{"experts_per_token": 1, "normalize_top_k": false, "init_std_router": 0.0158, "lr_router": 0.00109, "num_attention_heads": 6, "num_key_value_heads": 6, "head_dim": 32, "norm_eps": 1e-05, "positions": "rope", "rope_fraction": 0.25, "attn_scale": 0.177, "tie_word_embeddings": false, "learning_rate": 0.00499, "max_seq_len": 1024, "doc_mask": false}
Below are experts of layer 2 (counted from 0) of a mixture-of-experts language model. Rows are named router (the router's row for the expert), down (a neuron's output weights, with its number) and show model dimensions 0-95. Each number is 128 + 24 x the weight over its row's rms, rounded and kept within 0 to 255. Numbers have three digits each.
After each expert's rows: a language model's description of what the expert responds to. This comes from a sample of Wikipedia text that the model never trained on.

# expert 0
router:156149159133098160156146150122145159152110140155104115155122158094092146091160095095142087147108094120124116113118095126141109099150143151135134165097145102130155102150157158142158121162149168099135103155127106106104107123160165139119104140133155093117103149111154090128136136123105161091
down0:140129082104157124124157151132109158131153110113149135144119117182156116122145150131119165136082187102106110171146129105112132147103138096126121127089135163141143109152142156156102131146128089106145142122111132112108167128126143113128130152151138170156153072120140115162133097113149158164
down1:125102122141127133154144113099127100100150109086128141114095161118138149124153110133125156147148108146157126165148107080097077149124176117138120131071126131128192147095115106125140171165076135086134127122146161134114134073136121073096098101178176147091110139146155098123143070130141113129
down2:101120115131098132173139164145120106138129141152099146117114072159114156132142119172106115112130122173112142156095106135115131152143158145129142112109163129090159119169118092138162174133138134141137158154121190088150135155163112110106099124100137101133104112115081146109130130116106157166
down3:107070147107127116143131124121121195143192149106184156121114110152133088112123099097111118126116114158127161140167106102095181137135161127131121150071096103151104117173099132098096135115109126112158112153107122130150117155129137108148151125109154103115161153124128105128178142120148140096
down4:116084118142149129117146149121160109145162153120155152160109113143101101129098115118118109095139123104094103147154077145135119147116105140095127138113172120117136127159123121125152144145191092096120122173135186144154145121137155116117113166120169162133159091133064090124158118151160121125
down5:117114062117115107135127146108157125150100082138158105126108101149091076126118122116099067125124106150120129179139147113102139166141163149103132110110119108135126105106127125132124159149135131154100131140122172126134122092113148124142141151113150128178127112172134150131137121089141118140
down6:090095098139128119138143102128123105120124143125128110139098172128076139141127128122122131135123140179145124163129139161143139134069111131151144143082141133117102122121126117125124079162139155126146123145130121133097097121157140142109073151132129122160103037163110109096134131115116168167
Digits and numbers ending a date or table cell, such as 1980., 9., 6.2, plus name and word suffixes like -ation, -ani, -ians.

# expert 10
router:112152130154085149156109121139130130116088125111114079118089161118090080100124113074103082159139100168144140165140096146157168143104124124126156151143181142124142102138159123180140103171144114099175138155145092108129150139122161121072151159128122131105102118131113097107165090110136156116
down0:133126141158124123151159120156104128135094132155160122137100128125144137124096167118076170128163119158164129066166135119099130180167131096079156108167077131126142132109139151111167102170115121120142153121143113093119127071130167145099114136103147148103099144132125099134122062123130127154
down1:107102102141146090154115114174142109127116138130105085146120118108142120104136161102128128075121120085096160123140127133126160151156148129101152119135129137115129082066134175124112110131115116139176152098144162083084117136130133141130150067112111147096148154180125128140127090086118090135
down2:129107126107134118080120148169154128134155113138106172111153117135069099156090138163107143157149123122145143140158107124146111154140163114113113144125149117072118138114111108126088103140096140121135131151140156078122091126145164104151102111166158125126148178119127073118123149148101122135
down3:147120067104164129114172076132122086142138095120121119136131119122161114107116138113118101128132140109124127121144171136115097133218143114141153157131150163101112161110116112144137111100101157098171108144152125096146105177198153156129124105080136142115111133131106121172115132126168146112
down4:117128103143175139132119116091153126124132131129121138142115135120106106136099149152153122130127140126138094154074121090124154130107127153143195102126093099131124153109141108127123151147069093157107119116138162128144088174125114136175127132106167119104152104097099113115156129113131155098
down5:126142158159111123100148136164180107153112117159155125155115130122095137093127136151079131169142080106161142189162148113147153102124107106101118132155135121133116119120153146161158129142128142154123167127124130140115156078089125081105159181083134161120142120163114099184111133129155146143
down6:059101147128151107128138116112131138109106149134098116107182107149113122128097129113123115104108095113150146062104157134142146127161118133116157104136122152100098119112166158089117139125112116162135195108154117074121140119150115147152130138095111154132132137125137114122125096109107097137
Final suffix pieces of words such as -ian, -ed, -ate, -ist, -y (Albian, segregate, Epistle), plus the word of and first.

# expert 8
router:163152153140094161147140150149148166145106143152104131159113159095102149097158100095143093141099099114121117104116104128107111090160127153147130165096125096132161101153154147137163115151140169099134108154122101109101106120162163137130099153125151097102109149106165095136134137126096159091
down0:129137103127134162101120117116112148154122126138144131145094120142142153114148107112117171119121101118136148097131137155124102122121132131114139144141101091130141119096161123099188142113150149120107099058126137106152120125114095135105077133144137111107093130127141094124172116153129159126
down1:125140140114164166118059173141137138136139163150071162140139094118118147155168140137111124138108100145143152119141115169096133122141067153147125133123118121163147125116142157101143116118118159084124084181123116102119103116140171128163111135084160122098157137104126110092112133115134096141
down2:124131125152161128085107120109149156118103145063131142099085140115163170153127143164122165145135114109127141140137154112065105109147149138127177134160112109132110157133100172116169137107107154125145144170121166192114118170113121136126094124106134129084111111101148147114142110108134159101
down3:128123083122139092126173134136109108095138133144099151135151153119110122134130099167135149091142115095142137112085173156096105116111143138117115143143121125121140100098180163131114132154116129110189120106139109136091128140133097070131116139102144167110095124107132122131140138140134134111
down4:108109116137158141138100142150085096127135128111173119136142156106124121177175113150150145146151167161113136125106150167148095151105101139139092100142091131150132129106123096155078132118140141143157158086163136178071102094100089120123164108121088107112130122170175167134134103118127100140
down5:159115112114171160140100170164113137157111136116090159168127142103103128157141123149134112150121096123085153124141082159118124133121106135088151192147152137135153144175121130112149143146109152080118150210128155138153112144160142147103158135110147090152135079129168133109131123123139138152
down6:122143100112134163110116118098167143152131108135100142117169138088162129160209117138125105133105141145117156116128121135085097137138149119127081161113104098116136122124134122179180112133098135124152093132108146131160074155139144142139076131109116122115121083129149099097094117157101124155
First pieces of names and words split into several tokens, such as Ken, McN, Tu(omas), ab(elian), pred(isp)osition, plus directions like New and South.

# expert 2
router:157208174140103145166126138131138155148126130180111179178103135103119161115144114102146109132108094103134122126087100133149112111140139175128115148112114089124153106136128156117154138142133177105118102151121131126116115101150167141143108136155162104142088139116144094145121176102114154089
down0:157094072125176155139129120113116137130139118113099137179128131109188123094085126096081137117114169162166168155140126142142128129118092131112131152145134121129143140183139097158082157165137137123119117143133132139147121087119090175159092146121094122102166109129143131100138134099117111140
down1:154145159108103115146134117097131135101114140135152079174161140137122094129131067142134117135045134122142160149135175148141129130137121091164150129157082141092114145134114087124111154155103167111146135162096137128098132125130168143143159099152152168147120139158146118165165122163133169140
down2:136124171114148152131079127105107153116106092067147133153129134132098126136112129128150100128113140148171159139123104098140090149162090151134139134155126121128106098158133092118111171118096109106111167157143132108133107112131111148136120097137146135136121109164143125129164112129145129118
down3:162117132100106137092154121126111124166156101118132163144129107154105151118161109169119073110198166150157151096137130067104166118153138109141128109116159103143132177126130119112113169168166123116136128163127135146172086097119139115122107130179127122104123128116149126114160148095134101115
down4:189114093129118129117123165135158098159132092076138154186136165150104145133121139150093099102158124144117179142132128095122177122128106103129125091094169135103128144095108086106128123106131134127162092144141104126116146129107133136141128152114144129137136149129109160139166135167122156153
down5:155101141131117092136103125143126107124158138126134096133161168143098145136127141125127081139127141133148159134101172156166170084104095092147154144126149138123099110170114114138068121136148102138172099128144127115117113114156135135123158117099090173148175102120104137097110106142148057115
down6:110150109131136128125110149165122115122142142154170077115121162153112113132102147096133057092103090157088147121114161123178146093119152103131140122123088115124104075140135138098075070146147112103144097127146110152150083145128103126156141152115120199139132118152082133126163160133114076123
Bytes and pieces of accented or non-Latin letters inside names and foreign words, such as Ż, ñ, ā, and Japanese kana.

# expert 11
router:154160155139093168154141157136148161149110139150100134155125157096103149093163100099135084146107099114119112109125098123121115096158135143145123158099129104146157102159150147139160134155137169113135108148128103105106095114159157139140098140139158092101102155107167091135133140126100158091
down0:151162173147148118145142137118122117143125135133123138143168154085131126137105132087135110121086152170146128152157125133163092161138094149128128128150138144150159159122132085141139101135126161132159118114132102121132127139143147112086121141075119107146108150134151106145104132081140123149
down1:127116111151153117124140157120106144209118147111142121121124118097124112131116154108145073131090140125118110111121114150134105108138129170145138092125160121082153144167130142137186114123185132145129122130147128110122149134104111133159094161104149111098114135131163137107126117097110093146
down2:117155156110156114161163113196137150130112114077133102118166103195145114147114126145122138081159136132142163120125130155127130124111120113100139115137146117147138107113124120102097118158133099118156117095166129163114129115087152132122080106115157187141128096159141133123099118118158147130
down3:125137164127154112153140139161143141099167133093155156104121127144110132152124103146135142095151166107139124131129119157123110179101125097159108113102123143183143123073175090098106148147058098094111143124161126152131124147127118068143117110126158134172137117152095102141124124119115142135
down4:106098115125125121149117129099118113079127122113129135131144112129146122124148147143115173159185127151143158139107150157131162126101138094141140109142089142123079156102108116127109152099094142107110183065134120154142089134108135103118161130132140124098131174160100131145126107127135135125
down5:101105143121141126153133157110117106133078128099136114146125113120069103153154142126120076169118098144126090090123130135148148118151156183077159126139114107110138135103137147126130153124112126127126113125138110126091139120149128164118102136118142081145107147162174139195106125102071155144
down6:130144111123091106137113107148106115125149163152150081142142112124114099132102151199099172141156110149136120076141139125130121092078122131133128142128139113145148173156106079134085094120139115136157112102120126136140107152095164106116142154087127091112094111141115108116140125164149099135
Common nouns and years that are often followed by "of" or "in", such as career, age, time, States, Industry, 1969.

# expert 9
router:152153157138083163157144148138145159142107144148105132155117151093092145095158100091141086157102091130127117121126095132140120104147120143125130164102135105138154102149160162139156122163145163097148105153148102111104115124156165136113108138124153088112099146106150089130129138119106163096
down0:194129140176142145135132112165143123098080126128084136144120129135120126173110137163087148094135141125167098130097115126121139115138129111128155119142136163142119143124125170108126146152134115109075138135108134129115083114102146108173144131127056105128119138175107141173126128137134138128
down1:177153119110141135127109149170129159136143116085125144106087142136110115116110119164099117137167134092147114172102122139146102123107106109114176160114123117090112144134142110145096136134128131108094113149146151117107209129126168117157172142122125138134102132121118121179115139105098130087
down2:126113119144148167140184109130142130083120120092135124121109126144106082136112144107093150093163087138162091119108061125152132149156109097109159126158133121154142118125096154135107142111134112160083141118166146124104154098141102166122127099092116157105154100090126125154123145147102124175
down3:186175136141115125116204120155139108126165134147126149140110113153123120108164068145116102112132139160166135127114143139084181119157155168115148122176128145109131128143162156100114117113121086134128117118132133140142119154120167111113140151141117172134141131112070127143132126106136133121
down4:101122126115158124135136110125128119168137134124138145119109165178111126119149144120080094105123144130165145149116149104137107127089129113126124103105060121093160122127114157108113122134156118150100126114117122125081097121114104116161134111089130176157138164106136143152169166147134089126
down5:115133073152155126143067102148100141138154125150143144132098142143120101086122126147115175138119152108148129109123107134095104152103137133130103092137141153124108144159112111118155134107158128118110146106133120110131120137109169128130107116091156102125150086183123119126107172123166081123
down6:111151109130143153132157138140105129116094118128121104118142117138106156161112158090109148122142095144147126136091096137094098101132112129140166135147109147149170116150116182119132146099137121116109129173127104144109154096135133138148094123101137174155131108137105125150107107130078107146
Prepositions and articles inside running prose (of, in, by, the), and closing ");" or ")" ending parenthetical notes in table cells.

# expert 6
router:154153161135089166153150147131145166146100140155100131152112158096099144096162098095138092144106098112124121112122097129125122102156121151137134164096135103138156096147159153131157136156141167111143104158130105105104103121159162131130102123129156093117100152105157092134128143133100159096
down1:139142081115128125124102151142144158157141124135132125141138114121092120131120131125121171143126100144121124113144116110144129105149112131103119142142115138099119127089098106167150119147093162140142135128105077123138134118160140162087112162128138154149133130099126128156140127126162133119
down2:141164126111146096156083130133106102136102141142129109122134081094126165132118131117113136137117104135162117126127154132119128133116125131123141112117132098173133137180160097135162146133121110152149131111156088089133143131121138147094100131117166121149151167079114141113129156089137109136
down3:159144127138119130173096142082124081110127097106097116137141129129119128129130130126132151128113148146118144105187197143127083109160106141122172148119129139190094105136151116092147152106135159076117108134158157091156116121115143160110169107140149157113142117136142097132092082102110113113
down4:149137153122137082115118144132159147094158146117144119155113133156090143163131166119130110139143093075125169146067104117146157134141146136142112088117126124195146130127094188149152129139108133106142162148152104096146149141181081114085116108150127075127145108105138108125108150101118122142
down5:167148153103107107122081138144102121135120149121131155125120130168088125157129131118090129127124177160140154124145134135123109120136141153163138138129133129151153121159170127119154092113127141158145131123138117090131135143169105129110072180147098114169144108123126126126123130120137142147
down6:126135156141089117114082124159151154137109149117116132132175157147148104125106134121115122126125122156118126149152117133082104108123118115166137151115128138147130133132070167109149118121099157165159133170099114123100118128089169137139086168115157154122146132061146132100120120112111120119
down7:140122164108115080132112137134125125110099162163115131108125092146137158124132114129134105089122111172168142129140119146099158141118117134121145169143128123139102152136139154114111160149146112142111091104100107090130135192178127100092115185124089097129137114128132169129123126100125136145
Word beginnings split mid-word after "to", "the" or "a", like themsel-, pl-, El-, award-, plus verbs such as were, be, and since.

# expert 30
router:156149161131094165156152149125146159148106141155104133156126157096095146093164102093143095145102096121122126112120105131131121097155127153132144164095125098142157092155156155137157122156147167105137104159134107108105111119155165134129103125129156093110105153101158091129123137129104160095
down71:142090146106148163145173139129124126138111122151138099125125126122149109122136129132131121134095095110172125118110165141154102175100146113152185125184112151126112096109144171107093135158099129110077121122140132133132134116148112121133151100132127167132124101154136121134118186119116099121
down72:116123159085096160154102129121092131127114097112144098123113136135141138115127108112087136154120115117149107158154112132149126101110120110144159144105130126118162144151107127138143110101117144083066082151125133154143092164168147112140150089098146126150120145145130140101136139144137118109
down73:076157152119131156103173127119112148134124112145108152092103104128082123135156107147157149134133122102155159119124095168113078143100140174157137121136097129118121120097132088101137193084119098126119110158117135155078144103135112120120168132143124137124121160146131124100146151138144112131
down74:146142130085118110124138168094101112175130124083104122105110153145155148123127147169142147128148075130194136112088133139113094165150137120145098150126122119106160152116097099151112121104122107159102100119112142123106159135101129069138157147116131151113142154156155144139115124136138113153
down75:100129104118170101128138150127152140162116118161141132113085112172125133176104135115102117133185124183139127100085127174137116119120156106120080063137133135132142140090071115125096152107101121151136126147167163113107154133129135121154154110126128128153116165140093120110125143132142137132
down76:120105131112122146157143155133152124170144106132135133153118143142152151131080066105126111138120161147123133104149146195150140116100134101120122079123064126140104140100136080130094140105119123167145108136134130133123097135142079098113121111142092126101143146144129097071128117137139133135
down77:109108137150137131147160154106079132115155115142121154144118150119129120160123131152121133113164127106118138102113167133140122108141129163151116088104143139109129119099118194111141129092130103183143145117100118134121156138126075165123172156165124176136096155166170123141158131187150077120
The word "as" (such as, as well), "his", "which", slashes in career statistics, and accented letters like â inside foreign words.